Weights of a small mixture-of-experts language model, trained from scratch on English Wikipedia: a softmax router, 381M tokens.
Below are experts of layer 4 (counted from 0) of a mixture-of-experts language model. Rows are named router (the router's row for the expert), gate (a neuron's input weights, with its number), up (a neuron's input weights, with its number) and show model dimensions 0-127. Each number is 128 + 32 x the weight over its row's rms, rounded and kept within 0 to 255. Numbers have three digits each.
After each expert's rows: "gets" lists some tokens that make up at least twice as much of what it gets as of all text; "comes after" lists some tokens at least twice as common just before its tokens as in all text. This comes from a sample of Wikipedia text that the model never trained on. Tokens count by the router's weight.

# expert 5
router:170160108084170090099107085152171158166166086084083104138126094107124104098168153088087168171107086131163163082093128173084165142146123107163107158096108139115163117152155159182128105164162168144179166174170099080121172171151114147140093142099078098075087171162160102079092099127113080139089159160117087162154088084122157168163112115116091171098181093164085115108137174132162108180183
gate0:101126142127144127126164151099165148173159190116042180133151119182114108135143100183104111105135100100102144183113109162103161160104151112084112053101154161081106108114166167132093126138147090155138169161203110106127147103137135137141119110162112162154105243120088068123153113152112169156137090170132066161149075121174123114130113109116077134090138059136133074113166109146146108132147
up0:156145109155076149129115166144110097125106136177155178170130109127147117092198122113157086174135111195124117170088107101133132118146092166161115121129148106148117124150084143190104169146156206142099080124167175099104165108094137079138067058164100145075101123146108108109134184137163153117142101132158173146146143100184083123114173126080085132149164121070164095171194158088119175193109
gate1:113087155105065112130129162141133090157101090133154181145134112133185073128141121131116087139114105148162112127169113144120156125199113152093163144095127166155125115137083121127071117108095141130169205181177058173121112124158133202170097094101155120088126119213099130100149141157150137155141088119084105091080132153133142137088170111087140156171130160141196098102099148098090094085116
up1:156147129124111127146084132142119106218170132109113131119103125137124152148126098124115161081097087177178088099103187103147152101099090061123173103101088126102152141129143135078108084143097157083116153071126210112134099147183162150087162128103122166134121109082129154129134067081133134164169128148176167156255119119079111110121181118163127126183136104118134061119105130100129102183091
gate2:126141130123162177095104095105118112120099097139166136119164126184217171105084129173163159136200176113108140144153120115122155080145163160103131211105101138114097112102124046119143073093193097116127135108150114136122115097058132109144159093084104104110143167125123187119101075121144089091079156098143047159099115100126113118171079152069138212147120121068145180071114148095165151133144
up2:134127155088096174131144145155119102112075125168168089140148141122084144123121113137100159111141116159101131112106130082095081146145085188125162149125168129099097132121109126096124138141130099033086140143105081126123160127032151091156187078133125151115137132213135145127102133099146089096127170055151107123050157143195150149143120145054132128146105161060147109137116130064157103113150
gate3:142080136097129093134133121136113127108169209094086149150109069127098175125198122065151122111149165199138109049097136085107118179147109076122116140132084058145118135112127119184088127128119137085112058117155145117079120110085122067130132095143071125086099143097101122114068102154148070136125139132127093127171167121146132150125118122143129178083129065148096079129089092122101117120091
up3:088129136130153154142150142116160102172162175084142095141068144174179151101132100136193141139142157131214116099100104172168068143101175086134155156139083122110078081087106149169113150143122157145109181103111150112125096113134155161050131128086143097108120145112131157108097126137097051135126076085117049094123127104112081140125145087122109213157114096156128117164126158137181195115139
gate4:200127109147063099079153127061150088150127167090132116098158056156112105115115082113173096123135094127109135088113164120117158135117162132106097111136124149159158130125078210155091113142132121081179159218118152103135109092213092158079190104106149124084159109073087192138143123092147100190086124080116165163148128103153121208132116127107118117096135155189092089071161117086100133129166
up4:122128095147138138128101133096107104161069117123076115129173060165110088088167138134095201146068069164082105159109157078136128139119119148171086133178170134142114073123139129123083184150146120092175123118192156134152149153137189079158095070093152137126094131103147148135124184115159117119143075184136070106161115120127213066185075113100086134106106128110085093123118110119120117117167
gate5:154136142144143070130161122217152123126104101139085086072127143120152143139179104097139130158168106106053094132098097144141145166152160153156125141105116121130134190149164245082128110101166123158136185127147143087135169130180118162137111153097086135126083149114176188129151095143119116161146136153116159145152160150105121176179132136114125164137137097190113116120057133211132102117085
up5:116130149117145099164054118124133139134120124121095119201143088100141102112091126148120093180109101076073149127161183061143118125133128151154098144111063135182165110186119114147174132111142144145125146078166154133061212136102119121064128100097159082072152051140039142156185186153136184135111118214148123141137171150031112122101147157163177148114087122121119173180125071145170122129129
gate6:146120176120135116123159114132097143213096143121130137194125081153137111113097175181129102119137130179151128117141134188158120129097136125144183137119077136142126098040127064102165116136137117179107079131190139099099122124160056157113054126124098079049162133077109095146134076120146077081125132102080081147132058104072132096108112175191128073151082162155140123118081100080154080099127
up6:119131114115089075129159118162110115178146098160096115118134110162150079091133110139152115123113142148144150135135133116141119121132082172152055164131076192121137144140134156125142150096159092149135123145166175153096132072124135111211117125089077090118115134154102170118094177179088114151083191153137107131090148104106171129098052205151121120119135136157125135086134081186138089110149
gate7:108129071110123111106167123089165157131144145095174137150078121122111141081069106107149173121096122128140109133100047162086153152170103120142144092130156130119132081102127056172111135122156108085135084149091158136099123195148116102161140072136054077171122176123084140135083121085117120124087135115141132135179126103108177196144103100128117149068173138110105155151171127137185182130105
up7:057101137167077161117086124107152168099105146126163171118120140043116167146073112094178156124140151150086097159099130136117162118132146134102131130168117173146108127140117108190104094188095106121140132114129093133076113152151089158145107206156152128121089143093139180112103132102099069120133193119112171108101156110081115048146106130196175107115142146124109112149049114131171116106105
gate8:169132119099106151082117065132128162129094049088130115164120124150130142157124146091081144109168152134199101071060146156165060155145082083126089164159117129196109134124104135086110096140120164113153138133155100189137186162157159111053110096179117127089077152174128115112109143125142145097096061106112090115169120137163098187138115128132131119128116146099033095106098180100029141190126
up8:208159182104198113095125109140147130106111130128115113162153126128124109141113152159077122149109122110071111123171169120136116117133078092100143098075185107141148116125123156166144110143121155069176139193097109125174158131131107128132130103120125069129160151103114116155116087067110097153067094123133150138120160153134109136133048082138154179126111101132095094128161126112116132170150
gate9:150119109126130123182102106145180058139135083161106093153136132166111085161086126130122116140098089115181130120086100163054157137127133145089115147092194142137150134152103180126187169130156143133138161106127131139129173078135135167120138102150095124139057116145121138099128146109104125099024121121082121097119182100099127162144121126115125137151168165157119153081128157133167113183128
up9:096180128111128130038091165105085089119081124115080191109133109131130136119095113145108156082113132166082155130033158117130160171082073133074108162113106141123141049073090131134058174125144149126139115125172169085052097125149198150104169195172169137092117128151161104132135103130117145079119134132132127161174211141176177122182136101142114127125142143051097139133111126152120172124130
gets: " the", " L", "\n", "==", " l", " T"
comes after: "\n", " |", " in", " of", ",", " at"

# expert 15
router:169159110083169088097105085153170159167167088085086104139124094108127105099169154088090169175106086132164163082094127170085165141146121108163105157095107137115165117150156161182126104165163169144181165174169096080122171172150116148142092140101077098078086172163160101080089099129112081139092158160115088161151089080121158168165113118114090173098177094165083115109139170130163108180187
gate0:140143139145162079063154123142138103140135079116105127156124106151117073146185137135144121126165073144129105170162229113135139133139129088113112111111121098130219131132125167088121166158194164168148123089116155145187099116093143143112105142122143154113134130153135149124149154042165104065171129123180060122188119097124103097152133127123152107112142120111119123102085171122170160098112
up0:085090112122133169125128157077137083092149148132155174162189123144146147129132150104083160112167159160139191085069151117094140104111102166129173149127104134108119075186122099081092068162150121138105079123177117177125122097149155145072090129147163170074170125167092099110151087091129089148180121097118047117109120124153112121141141151123119139093116096135095119144127110090110080151157
gate1:134132139124144096146148183116122116112143113092125115148134149160120186123162151128151113131103138098088099076108103099114126160136223119178115144147112082114051134114094137157052113140084111109158148133173075080147162115149057126120089102100128192136098159221145126101099087184156122136137144153084132163182109123171153111109140118112138157127075120167097138129163094130140181147148
up1:148045103127139113154138137179074156132039076132112114147165161187191184131129118115103140152157126123087192119117100159160107130103137130086126119120098130088142163132087168108077143140151158095155138125154148175159173138149200211167140106159108137101099114148159119129117083131119110146163090110100203142103087137174117156150182112136109158170098159138136181110093147127141147145148
gate2:155151116128111085112108065192204139132134196128106138168093127175116134040131139078148138147129134120120153115116130147137143125160134085116140114138111125131071116154089094120176163135137119076121088147135174088073139203164101142112141173114127086114111110114123067094162095144110148182121097120138074092163056083108116114104109121166070113147095078111063075116118134099105117171097
up2:159125108124107110084121149141193159142117162117129145143123165112152104110151149122128107129033130103063139165117140174110148128200187054132075130153085123137091107065139034145157136129092133148119107166184164199107105176103148088089119073137123070132133129105134133130107057145095093071136162098091121135160124123105103139092159159185131178105144103121085107125108104136130150172136
gate3:139103110119093114102164107144113183045099139141129126126086195088139097135162121041165109094130135109115130135108136179079108130095134124126106191126085148084157164181178131041122134084123141131149173079118149108119133105116101129141185141133114081177060154166170155110142123121110126100148119148190127134142150018133221169150139144109102078125170160128121098161107151183134148128122
up3:153161098103138109089125170132104141140130158129123156129145142091171068131140189134126079129132135107129184158119129143198157186126135161185080132109141176091156133176171174163134178145128000180151109112111201081067123137109115114149086184118130130136118135134070102138132068086136159056071133210094110131105164079135102154098133118112066140086184133075106077087132074131083145116074
gate4:094141120169130094118087148150115168096138126110114136113066074183151151163128128105117161175151040078164108163115108187109089096088113109129134190108107112128183113070155185191131117130153117089157172070142126057132113172225143115139117091092103105172115129113122164138178085119159195129149160199111087146142112136133116147177084116130148138118123086105138084126142171113171140157085
up4:164177122142128121152132086146154159066183142105118085134060094131178216105103169097129111131129116192132116141128161171148124118160138198155126161130111128106172105172193098108093170135132143108109152155085066115125079178139073121084147172089132086157061133115081131148134105086115122137133107166128135098138206138092135131134193118148166122075163113199147151134146205117148147126096
gate5:173137130104187088082094152161147179128147076093116122123103162140142117144136109156077136157071105099153170123092162125119136167118095111156076140122121149119148117172106160166167104135143134088140114135111132100098129169139147092192105093075117106059126152126101089119138156083153094084088133099135124133124150121079076103198129211126059110088142132115109122117081108161132096151089
up5:113103110177172154114164130120141142106169149115123073144138140103115119102108100145131145129118130131090095166131148118158102138135149096148133125093080176072142114205145162110130110116151162089133062154112166109084078144110104105203132122102096108101083120131089111144130187096202131155073115083143136091145131134135134142135148200172076128112118093131136143163133139127068150149073
gate6:120136138175108097119091163080176097107148186133103118027077107141137131075151087117160135152151180133082165158117097084120158161151110127092143099166127103119162136135139082130139124148107149136133119141136191098121114162158162179134109126072081199137159120119149088148104165114219096109129168070131120123143123114098113142109159082135136156149120049081108138131097148141135137134130
up6:079156137208124162112157126148094150190040182155144146067132089158099143168117155090145119086082115083124130132144070142102139101142194179154212115057076145101097115098169134077121180157185113139122193207161106147141127107105118152117102156102088055145119137185174082135155127145121101143125127153116106096114105143156106114065080106163151120129063140183144140133139142110180140138117
gate7:104081110175120091031118092132142103140119083144146139111080135079125139103164105129184122143109083192148142117106115161089157113130152093145157107105096070123126107144074115173070164107153124120123160206186154142142160150167113159064155189182116160116085152163160128129134116161199084175152127095144085137130114074102158145103101117106177173179115079174172116083151166170116127122138
up7:133149169099122135141132141076139133121104096093166124102121085153114075107122174144158102131116162150162112115153148114131155096108188111073132198188085107122135124156161106173092075101086092208143144152163134132103140141103130136137186169101104079105158084114081088126133068108149130119089144113131107136117129189138166119080094205181135098136127166176177100135107104071122131128178
gate8:128172120088158122161222162149121146114087151093140104135134114115143097128130158150159122114115148148143164080154145092075135144156208126054184186134143088129132091140179159158084111127117128139128160157187169114111108064133097128171158123173127112191113147111158136096134060143078124132129125119140159129123095163126127106150129102167172139103196174184133085077150171146131088149113
up8:088116107117113125180124106145139148103141163133186088181132122128139152174114110148106120132185191122113166136126154138147076104083062185155103129095105091147192150129044141131170164089131161125120143089128079129166158162090183081142097130155127150109173143129086119130081196141097109133171103084186155102046158160168090142099151083134147182144131090105138210179131139067117147125136
gate9:151066115044014136194234171136083205121085123161138157060150137117101108111158128118140146124061155075154101116147103127116127241138134129074091140097141137127152167124139083134103170071119118097120137150096162140104084111119118113178137141150169092179123080127119128104099102106141124118176107158129088145117091153126136108135198152163085109155127130171131158120104137170137153111158
up9:166148129055118162164161146121134090175129148136160133035115166141123119145145127095096164152131128152090058112112132198117090149105130116091071118176160132141162197112085103163130139104106126053122066146087103116120101167156125095197103135178124145129116066135040150147063131124146135114127071139145134094134198118114149164104145174147190121137109127121116146156119162136131118108153
gets: "\n", "ing", " ", "|", ")", " S"
comes after: "\n", " |", ".", ")", "==", " M"

# expert 4
router:170160112086171090098107086149173159164166087085085104136128091104124104097168154088088169171108085132164162083093127170081165143146121106160107157095106138114165115152157159180129108166162168144179165176169099079121172170150116148144097140101077097083087170161158102081092098124111081139093161160119086165151087083122159169163113121113091173095179093164087114108135174132162107177185
gate0:085187115167134145094098132141126117097118134109115136122119155156130142173160111191101122155103101176091127138095129146113091117180157176138087134111124110176180141106128102135137162101129133230161171113203149099124187147173118140143120132175089145122151146152128105099149088152119122111109159067067086149171100075135087119184125147161113180084170120077151105095172119165192145127088
up0:103106091178158156126090159176148150113134163111142144132114130122094070108084151152105149126130135132071112134141138179156138132115046148129163122142106159057115127116125101017083184118095149105131110091177123126094097121113147128087061130144149140104105217122195170112190118087188155106186115137045130120175079120165101127126117142153129059128122154115094115107138174106144137110050
gate1:159182118124094176073126114147114114145148127112124124134152187120148152172177153145174166135099150117145158129131050148121077077130090088119133147106084140101144091196151097120153096128137116114120189199163157110133131101158148141102153141090124106173126159084120073119165055128092123135073091067149113133124137122128139123113103106165079151119115111131129097123144156131166093115138
up1:185129107151090128118163114150103120124131111128140132142095164109168172118148130082175147142143124178128168170178092122158072081149168099098162137136138142090191095099128118087145131097118124094098147131178146102139113174139121141146102165107153166113087128106154071114152166134034087157113117120073151153121144102096128095111101118179098055115110199159151166084154130117179127171062
gate2:161209176197101126148126116141147110142146166111092068134112118146084125101140137169124155152074105160134070109137116070100105102106149142148074132158201121146058133077188168168119071135117098119125111089093125122135219143134161128139108093062105148162147132128115126148085126112162121167081138130163125092112155069145182161115096096133160151143141134060076132156169123138129175129101
up2:143155107113152133111153150053173093120088184160144109093144098112136124157103125172135094101109106117164122146131186084146072064147153123167112168158142098081117128160153171057111148075100121142118156114101024124167139113102110153088198132085167070165140192078133135147112124068112159119155123113143140155158172195104105117177130092140129118121100086176125125094100130114116108137098
gate3:170090097075073127091147113103082125160141133170157119178086080053128138067154153139091051156125102113158177164092143138105119139081157115130107155105022088166130114122157146118109098073095092144159117140120117128100120151143091161124106127147074139108181124121132193099115161086160134103144169157081099205123121161110109143130114148188079120119147108129185122155095109148117067102134
up3:131156092099101114070087153170142096111100141130180102144150120133130085120114077069127151144149180151047199092174161116150150114174059119134133107128150134127125116098113129111091140159182124120129118164171122128154134145058140117079126176139093151109117130097104140124093174115125115074126136112116173058110144140151092113139147133108162103143127130073103112143151124119115121159071
gate4:079145110098056091197155134167214158083075109130140143084132106138151129162151172085118176135117138154066088116119117143087138112152170184105140105133155102128140134162095122122074160068087150127168116159156152140099137155133135162149135099162139087107135148135132095104134175176127129154120186086050080097163141118094214103069149133173089136092152129150153150161140145124127141136131
up4:083136115101120163163173102135104144181155103128131130183140111122185092106152040074139152128141154107179165168161101103156099109155134124162172116109120153165087094168176143137144142069167161089105166174063104120136079152125157150161123104088111113110171139118148134118084181175141141121142144126091093096165145095120139108106181110179149171110154102152151089117162109049102124072196
gate5:121129115113169094089083139076141132114176120122134169118130137126080155133125090110156064121100152139229163087115044115099142138155197088155129100070158125087125130085194091111128158105135158171117125096153171136106123127135127128073097157077151149106190098131113174147164156108108139156134099154135151139170139121080152150157122101153124093122139071129100161060143096049082160165153
up5:096126119105184109103151168215142106129162143089112190127152115117151139066113103071172076141120163156159137136117115106162128127121186079115186072146158135155114164116151085109161105149104125162094151139145208109109069145144094162109128196105161093093206092097144101156152116123131154204162121105076177133127151106093101179105082087172105117153100136182159081130142095076130116131140
gate6:114188137151180073181147098140151191130131126123100077084146154115097146140080143085102144133121100118129117085182138111050147152172111160116059161094225127121154138131137103080128151076142157113120128102176125068185122129174131119110131110082121185131123139181133190118124077166097123152096074109100120082201134116136142137189053144121140166175190121107142118101063140181155109141147
up6:117168128134097086144145142104137139136106125134142125108086182052098172117126121156134148071144147143066169079096157117111097132165092161072129139079118094102129155122084142085164130109159143118141120084080145160159098073116153114087130110142140126120163161084124084135133111068110041080150142073096120034150117092150170133211166138121107167164134106137105154123107090211157096126138
gate7:139122115144120096108121126165129096131129116121126157189127154134110100186102156106161155174134095155119100147088112137163145140129173169151065150160178138126167167137116131244172053186165154135140142187134107129071150223107138082155090095118084148117101139138111123083085129178101135173097120134074112131129098104122172082138152120129120144073190120176095167128111079116133132132147
up7:097117158117163177131134145158108096174113130170164165087111124095038176129130103149182105119089194132122063135098089109207124159089153133108099095137137122140168165111101117162125078188079144130101121112093157152120133175107101013158101106070123155131146100078131138149121086111164130165171069124081123084095173100147164063117134081155151103133103184086116149168129079144142057130123
gate8:088193112097097103086115131148206153166140065154152169132145091107120122117132081129126150116160102076156131138115126133110177135090045117089068119153161134134137084171081179164127073100140122066156124104127090172155147118168140151131178124048102112113139239105093107098170091161131107140107110147182129104041150094161104165116151115096129133109082131172125145150130160076112082151140
up8:150109168125155137180123157108076126123144151142117148045193138161165168153189165138109195156137137132104094131137147107132230159174138097094190116103138108176119070126105110133142096122119147136122208110186074182170111115120135142152152140105119059088167144102126154129131096199179139152147098132121113133127132129077109062149193117127142100171103151120113156154084168094100098149180
gate9:101214146116075124141110135148100144130113100130101140105161125165225141127112095145121093132120160152115091119069152109161168085132191146120146153130141113143099197107169060103122105130097086146147152140172161146054103142177122141157117131084082176084122109115200144081154135126089111163108162196143100138154070100110093102145141155115131080148129159158114057144144126119062082115114
up9:116133097099138117142101156124120129113144106111164116106116161086102150169129157106118177154148122088105112125150035107156160109124113155143161040142078123131154046134138150095117171110153117192112136124154147146126167130168162105173079065149167150170043146153093080129155112147149172150146145050051074163128128174139154083124117086088122159074136102149152122165134112048142157118120
gets: " |", "-", " at", "il", " with", "|"
comes after: " ", "\n", " S", " C", " s", " T"

# expert 9
router:173160111082169088099106085151173158165167090084084105138127095108124105096168153088085169172106084131163164085094128169081163139145122107161107156095106138110162118150157160181131105164164168143179164174170098082119171170150118146143094141101078099076088168163160103078088096124110082139091159159116086162152089080121159170164113119113089173097181094164087113108136172132164108178186
gate0:128161132155089141152068095124120152097144121118137173155141138133148128125105141112094172158157080122111173145188077220061097116116137134143106162095133101109128141132143169150172150192121111111159124091129151119136146122153135216114163163080124040135052094200087163121163175136171119131213120186134141103086123139175154105157113109109088123114164108112133137088126164115155146134151
up0:086085128066078182125080146179111132130082108165155144158160114130089097147125149136131174127148167107104164148122145137191136169143119129118111112048151150103098132086171131124078113137161130103130094095137184178130126109116108186107111129125173139084105109117129142128084232089095083130074166116118136092153095089204135097148183111053079143100149125154102096130107151127121109125119
gate1:177192113139156071046156109090128120150123080130133156074123079093090163143121228088106123161097127128135142115158090155042135106136129108173142114129111065118165124119148142187113118136183124101144152136110051146193117136148136108161079129181098137165075153099140164067121099183104137110083142132110110105166103109124093149084116130156126115146110093128137131083103148141160090133105
up1:144122117146110136077126137151122057102205182135126124100143096120109122119130228090105126153103095082193088170127116170162100144143162122139119120106120154121151134139110139191104085109156144103172119125126127103147106110103040176108127118108126134170085113098145103115127086101143151107140110114130114168164125100200095128117106104107155166089101071128137113210087058148152135122104
gate2:157138126192169138101130135099127127125129131057104166175139086166188144123155157102075137117157142124145100114155088085111096111174183096134119176163151111139112131179148105145104125081139097092142164187169114104101141133148177108122113132128122089110111144122151120123090126139096184111126108102151057143196089188144094172120146117110112192180112115146132092117140207152113179114183
up2:083141149158151171143156076158161166146121147069103167095057029087121104094085111148118152090119085159115132123089155115103128188108126102137153135122126067097091145087110165128153131157088119137115143099042050102180132135134130122114081119101060136183129176134122113161161164090093092129122145121136109109072136143164071072128095112141126125148124157150109075124090122151190080125122
gate3:100110119082153137084119115075097137061165139070123109194087093120151124164071122126113149118158141106175152109171098094131157131145089071112120121105117119143109121175109129163174112098159146129149135133082177095154077135129131131045161067149149121139120145092170128101116116076143088124113123136139148172133096099127103112180139151124111167081148074103149184117187147144109141102167
up3:166071130145159155089091129137133130094131160137100119120112112064133175158124123108134116118165152128158120112124116110109116132073095117104105142159117138102086163118032110163137037085136132133120088193070204095087140117173169121081069100156168141073141119123171142112075113105179062127135143147171119182147104081126131084064151159163160109128113162107155182197133045143089116115125
gate4:155094097149135138187162114141163178130115169099199096049126163114118131129118135126082165153120128141126179158148101120043079137100117174163111146128110127177125126094082177136122108110191163127135141114135149131192133175126184181128115104133112165153138171099158108125113157147124114086142153132125160083137114146188138073129188112167205149131160094095122130127079116135174094134157
up4:084133094174167133167111172152129170150090126095172095168108163113066110147144139157112168168093112128093140144121137110121087099116189134089101084161165159144171090092137149075129132123162129159141142171153090093138148112155149059132180106190153153167139130108167068116148187179112103128155167117086128133180139153137087096048160101143191121171134122137149151105101099078165117129108
gate5:125064128131123150143137137160134158109128132126152104118153154209144181095173162079138126122082156148184129137113077137104123091123076118128126175174088162076162149089101106146063131124096145144147138082122168103131157155164198194159132124131168139148122154166255062111145145116084153152124163159118094105107088120097083072112162134164139090113158150165092135115125098120141108149143
up5:129092162111133159068076166145067176136058160119172127142166068112052150048091126117215090090146146049208142119099118117118179071109125152113113155144082096126095109089160127117058215154145110130113134158169164129141101074165102104050131153118150112199109071112183137144090099091139159136110160115168193124145098102180132137102132113131107138131112152147128089102156066121188142155139
gate6:048153215181136142144136128125157159120108154161077132085107118044137118152142082185113143184135102136167100117130194070151186108215071125117107133151098103132151113126150131150127140107128111187144126172088141095071122092106125122120136097095092083106167092171089080089148127138159157117139172098113119150134164183104153163144119175148105114178139159162138091119092128134145143130141
up6:107116140157224127174070153176155128203088129163148083155108087151061147159156111142119138156074106131146154115122080164108121103229095146094160120122148079106142078148172144140185133174068215210129186109150091140157126111116072175054136187138129128175124115126126092121070134165128130159166151131088173120116123146099145123110106141098113108172163150105121063099119105143186143119172
gate7:164121150117164113098141132124159126088115100101152112172073125060132108150123111109184159118119183087119159097073129135123125152129176147166109214083092077121119152140081124153130108148139122064126113094105177119154101160101116102097141150091145070076121166117133128111079135105129099104078102133108149132134120202118088131143135125107149230143131070068104114111168117103107113179098
up7:172097121095082081097128111182113101103145123149115110126083130057129125108157112126127139032173131154137136127111169103123170138182156111176177147045121095062139090136129110105150126166111091105152092129135186125074124132129123122129119123132081129140114196110102135149176159121094114176118156162206187128160118123107121146159120109123133137143179120158095115103113136120108085129086
gate8:032114131132185052109144105202147154156161146158110100123062095102106081180131075122106099099139146117131111161129142062153132135136089115123098143188123135146112153130123213139170145123121167126128106084114117115087089139162119179164121164058151119107123139173184084124103179136147108121117155113165107143144132160099072145100101159096144136146083088132095102142132090111117101124148
up8:175121126049207113100127108137077171140098073159134210107104160055108193143155064126156169108154130121158122151097071152143139068088116102136129135121091054160109140164087138138150121132095135159143133091179130100102088109119119181173144158073119134132134119091184167130008104132129108071130114156153117127122117147091119080130144167119183109143133075112071155152098156170169111166133
gate9:066152120108138167135119118159119168182155110112135061136141152158053117110113100079085147149167093083124078100116139150163149166173148102160145153147123143143167140152178137205115151127088161168134123173145100071136152167135117176167121116082105143131175131178154134082093147156100087133076147122083152138167122163160084137101140090081081127130155138174134121140150110182183148145167
up9:104120096203088141145092133192129077143106110118104097149128117133128132131141156073136067165176089100140050093135111128157188129182169125151094117110131142187180096126184113167161202162133150214135139140149102145130099167124057113171154157123123069087126102129142149151133144086086131141089137133072159113108134109133079099088174112129130141123153114127138143164146153183173189150118
gets: " (", " C", "a", "'s", " his", " E"
comes after: " |", " to", " of", " and", " for", " /"

# expert 2
router:171160112083170085101109085151171160164163089084083104139123093107126103097170154087087170172106086130163163083095129168082166144147121110159108157096110138112161118151156159180126106162163170144180165174170098081122171172152117147141093141103077099078089173164160102077092099124111081139092159161117085162151089082124156169163114116112093173097180093163085117107138175133161109181183
gate0:093118147129111110107106167170119109169120095129166130052133164096164131079100086103128134207123169172111121110065123121173111099186184103120109121133137103118160097107094147133127215127122108165093113177132180161110149133099104164094166091142130153114125096211155208141175129119120126128150141083143088107113167114138143083106149071120067130140130095132137155129200131093117152118139
up0:159134122123063206109101163103117090179133139135187140100179168098200136098040139122143130150088120159056139104025093132125166178091160187119129120122123122123111124131198155100138180126144150144131101136126084160131136134099143144137145079166140102098151113171131126136152161100167110161124203119150157127157168150168158085090166097144175125152121141107143147088115136076130164130103
gate1:110194113092133119097098105075092084105130148126113097138131110160141095144164181122040169187193046148166144128020080131114116111156121116149149145150091129130112102137119082158089156120115152120160122158107150125105154081158133151141162136116068186136134146131108097110074165117155123082125170124184063140123080127126126143125152066090108130144206147103081136098081097137174168167146
up1:152074122077146156205175132115102129152121086131077129147132184148188178102084070103184109066156178127151113129210107144112174120118120179103166156142125159112158175133094128129102109146080090170175119170122120135141111135112137113139085126111171150096115127121154137128193118192129127155177151113124159066113132164095153135167085192176101145137153082115186079122124148145037092129146
gate2:078164137104105101103105097060143135091138150132083151142102146104113168141121072095103134136161095093091126130110052115120159180114148177077132095054143141033127146057128122153119180159072110170152152124156098123101113134161164183160096108136079115159087154138113075101154127125123141117151166207131136175102147158122150112163154160063089103136236125156104137116099145164095133118112
up2:078114163172110135117140083111142113154190134081079070099141106064109167116132087126136127095157135122101121073064087109105155141150090150114163102090129188160054123175131099166195183111059118100114091156096094180144106136090136122180144151128067168110166168169102168152145126185135138125152144201106151107132140138138115160232105136164083169120136183144146136129192115148078078112106
gate3:116152136132148105090151122157127133096241054133120080152082104073140079104116088125076135175169093149145136115130145120144143226113147151142060150108159126172129132080105172114145117126175088089154127130189158074186111121136122140121102119145101141164132124094106188091141117118145112133128156151139127145152105142141149193149156100050139158155133181135115174140105172146122126088094
up3:090153124215143162095118159114116125122117154050087118118060120129131153188184089142161139151128114121089126133115121146099105095142093106180118135141165202160114094143115134143146114175122143152116136184131110120138095072223165132085072187139134117087118099140127058131106153114162078110105088096103109041151133128158136180178121133126162160110065153121120173113152109154085179145124
gate4:165083130098112144144151103127136178109143145062151122111147156124137161141166127124131145142123095135078149082113115129132088193030174124123125165105125105126126116138092130153082142123122113103137097070173141140145129169138194109115107103143071139165116214157179154100177097150149049142149086180102162111096113160168162190144130074066166108143139143159128115128187124141126166150125
up4:082114161110126109153147130197094128112133142112105108096138182120100128115141102091099079130142084135084092152056142108148119133108141095127174105090125114166106131134109094104141153124097143122123137150106150124090099119098171138110138129101074148196075164139159124109156073153199130167137166159159137095076137122146144133121137064094078063132180162125118175167117130122090096158122
gate5:127131135171155109104109105144175154142155086165166148074171113147106086142131108163097127099107087089148107100100107134145153130091102134136119034138139177143151147149113156178184149174179109143116112105182133197054141152138110146168184119129115127080145191149078141127127134114118072170082130150094112126138122105063128195158106159111134078126095133186082130090105119122118117127129
up5:134125123110084122113117155151126091179182135149111078103164134131156129129120133143145100109083152120131152063165115139193167066171124151139120126140071191120091134202113220113156078111166116123110146118179107129108125109138161086144075132142163136104126129130128085106166096148094127128130187160119084163146103145096072134150127102141107084114090175161126066132146114126131131131117
gate6:130135151135135126079127139118195129088055090054107199090145099148183120146114082105170160114137147079161132091130181100098154052140112117162114124153146140101114136058138089144099149136079135120137136146156116092095100089117175128213219101121077140124083194153099154131126161163077132144109171107067119123132084063124086115108120074107099132128094124205089158113136173108150139122103
up6:111054109120079145150081130217118191080106097140162152124165153146128159149153127142109105121120058109080174093153142155148077064076075149117137156152093098164102089197079112082123060163087104203119135130170100172102176106133154127132081085109161110126146130181185128125162159128085106116168152030137167105109087146165164077135089065137158131154090121122100160149073135151137144162112
gate7:117051140120106136125122121083125161166119123111120136134163120102146162113108134127123121154150121136135168042188191139075130137161158116127099140142073098115151117191101134116109087118135130120134177082068106161150214121108174129102080097161191158099158150136134109145064144113156189149144093163149142130161093104185146150100152143100158143129147115127081111153099111131168170173113
up7:217099125061115183095171154106180168166076150128128167154169165114161120094136152114178150154067119148147173130189130128174121110131161103154154137151129125142167080134102127167192167126079134152136097122159114162176158102137185092123102082219136180116105109144143094106114148172128148111142115135136118096138120154096126103133151119152199094105138165146110080123092150082136123154135
gate8:121131170101187057123094120147147127197177058106050158118140133090132165116102099176147158146172125162163108093086102131153129165142136049153124159150117070137159169153127118135121091147127111145127098109127190144115177115141122159105175184116163207127133126131099120121143114190144117136108179124214100105094140076078151167097165165125140183141116138160143127139119125148088142111153
up8:146163083103156137076083130161117157140133174155133179156154106148132103125133179100178157125104092105064197125106095101189131113175192046185113161145164170099086159171175077146143097152143152119123123158105113132048128106095169133108141065206103135170084180151131145131132101142127136143111150097115085167129085132145106097095166020117146122134147118145132116163200136106141163086154
gate9:180089104129106107135114092129156083191133119059188124151094107186166172102102150134101124134165067171199190100169086109101093165120082127165158167114081151155147111112083172102070147118124117108146150174157084105168143148161140128098083163144220128092120109169226180113086153117123085072158145173109118123105097123132112128112160119155176111122159086148111086120080169161080140120155
up9:141150083165107149137119103151120067094132134125129117108083162148156124137175129168129149134166112155151094070138101156105127134073176150084132150118121112147066149147146157115177112115084068134106186106119098155123126103108159127155082143108120142176101116141140152105157077177087118125145087159081186122182140073168147147134153166137143125119136133087175086188179118143130107113106
gets: " H", " N", " V", " in", " B", "H"
comes after: " |", "-", " \"", ":", " of", " and"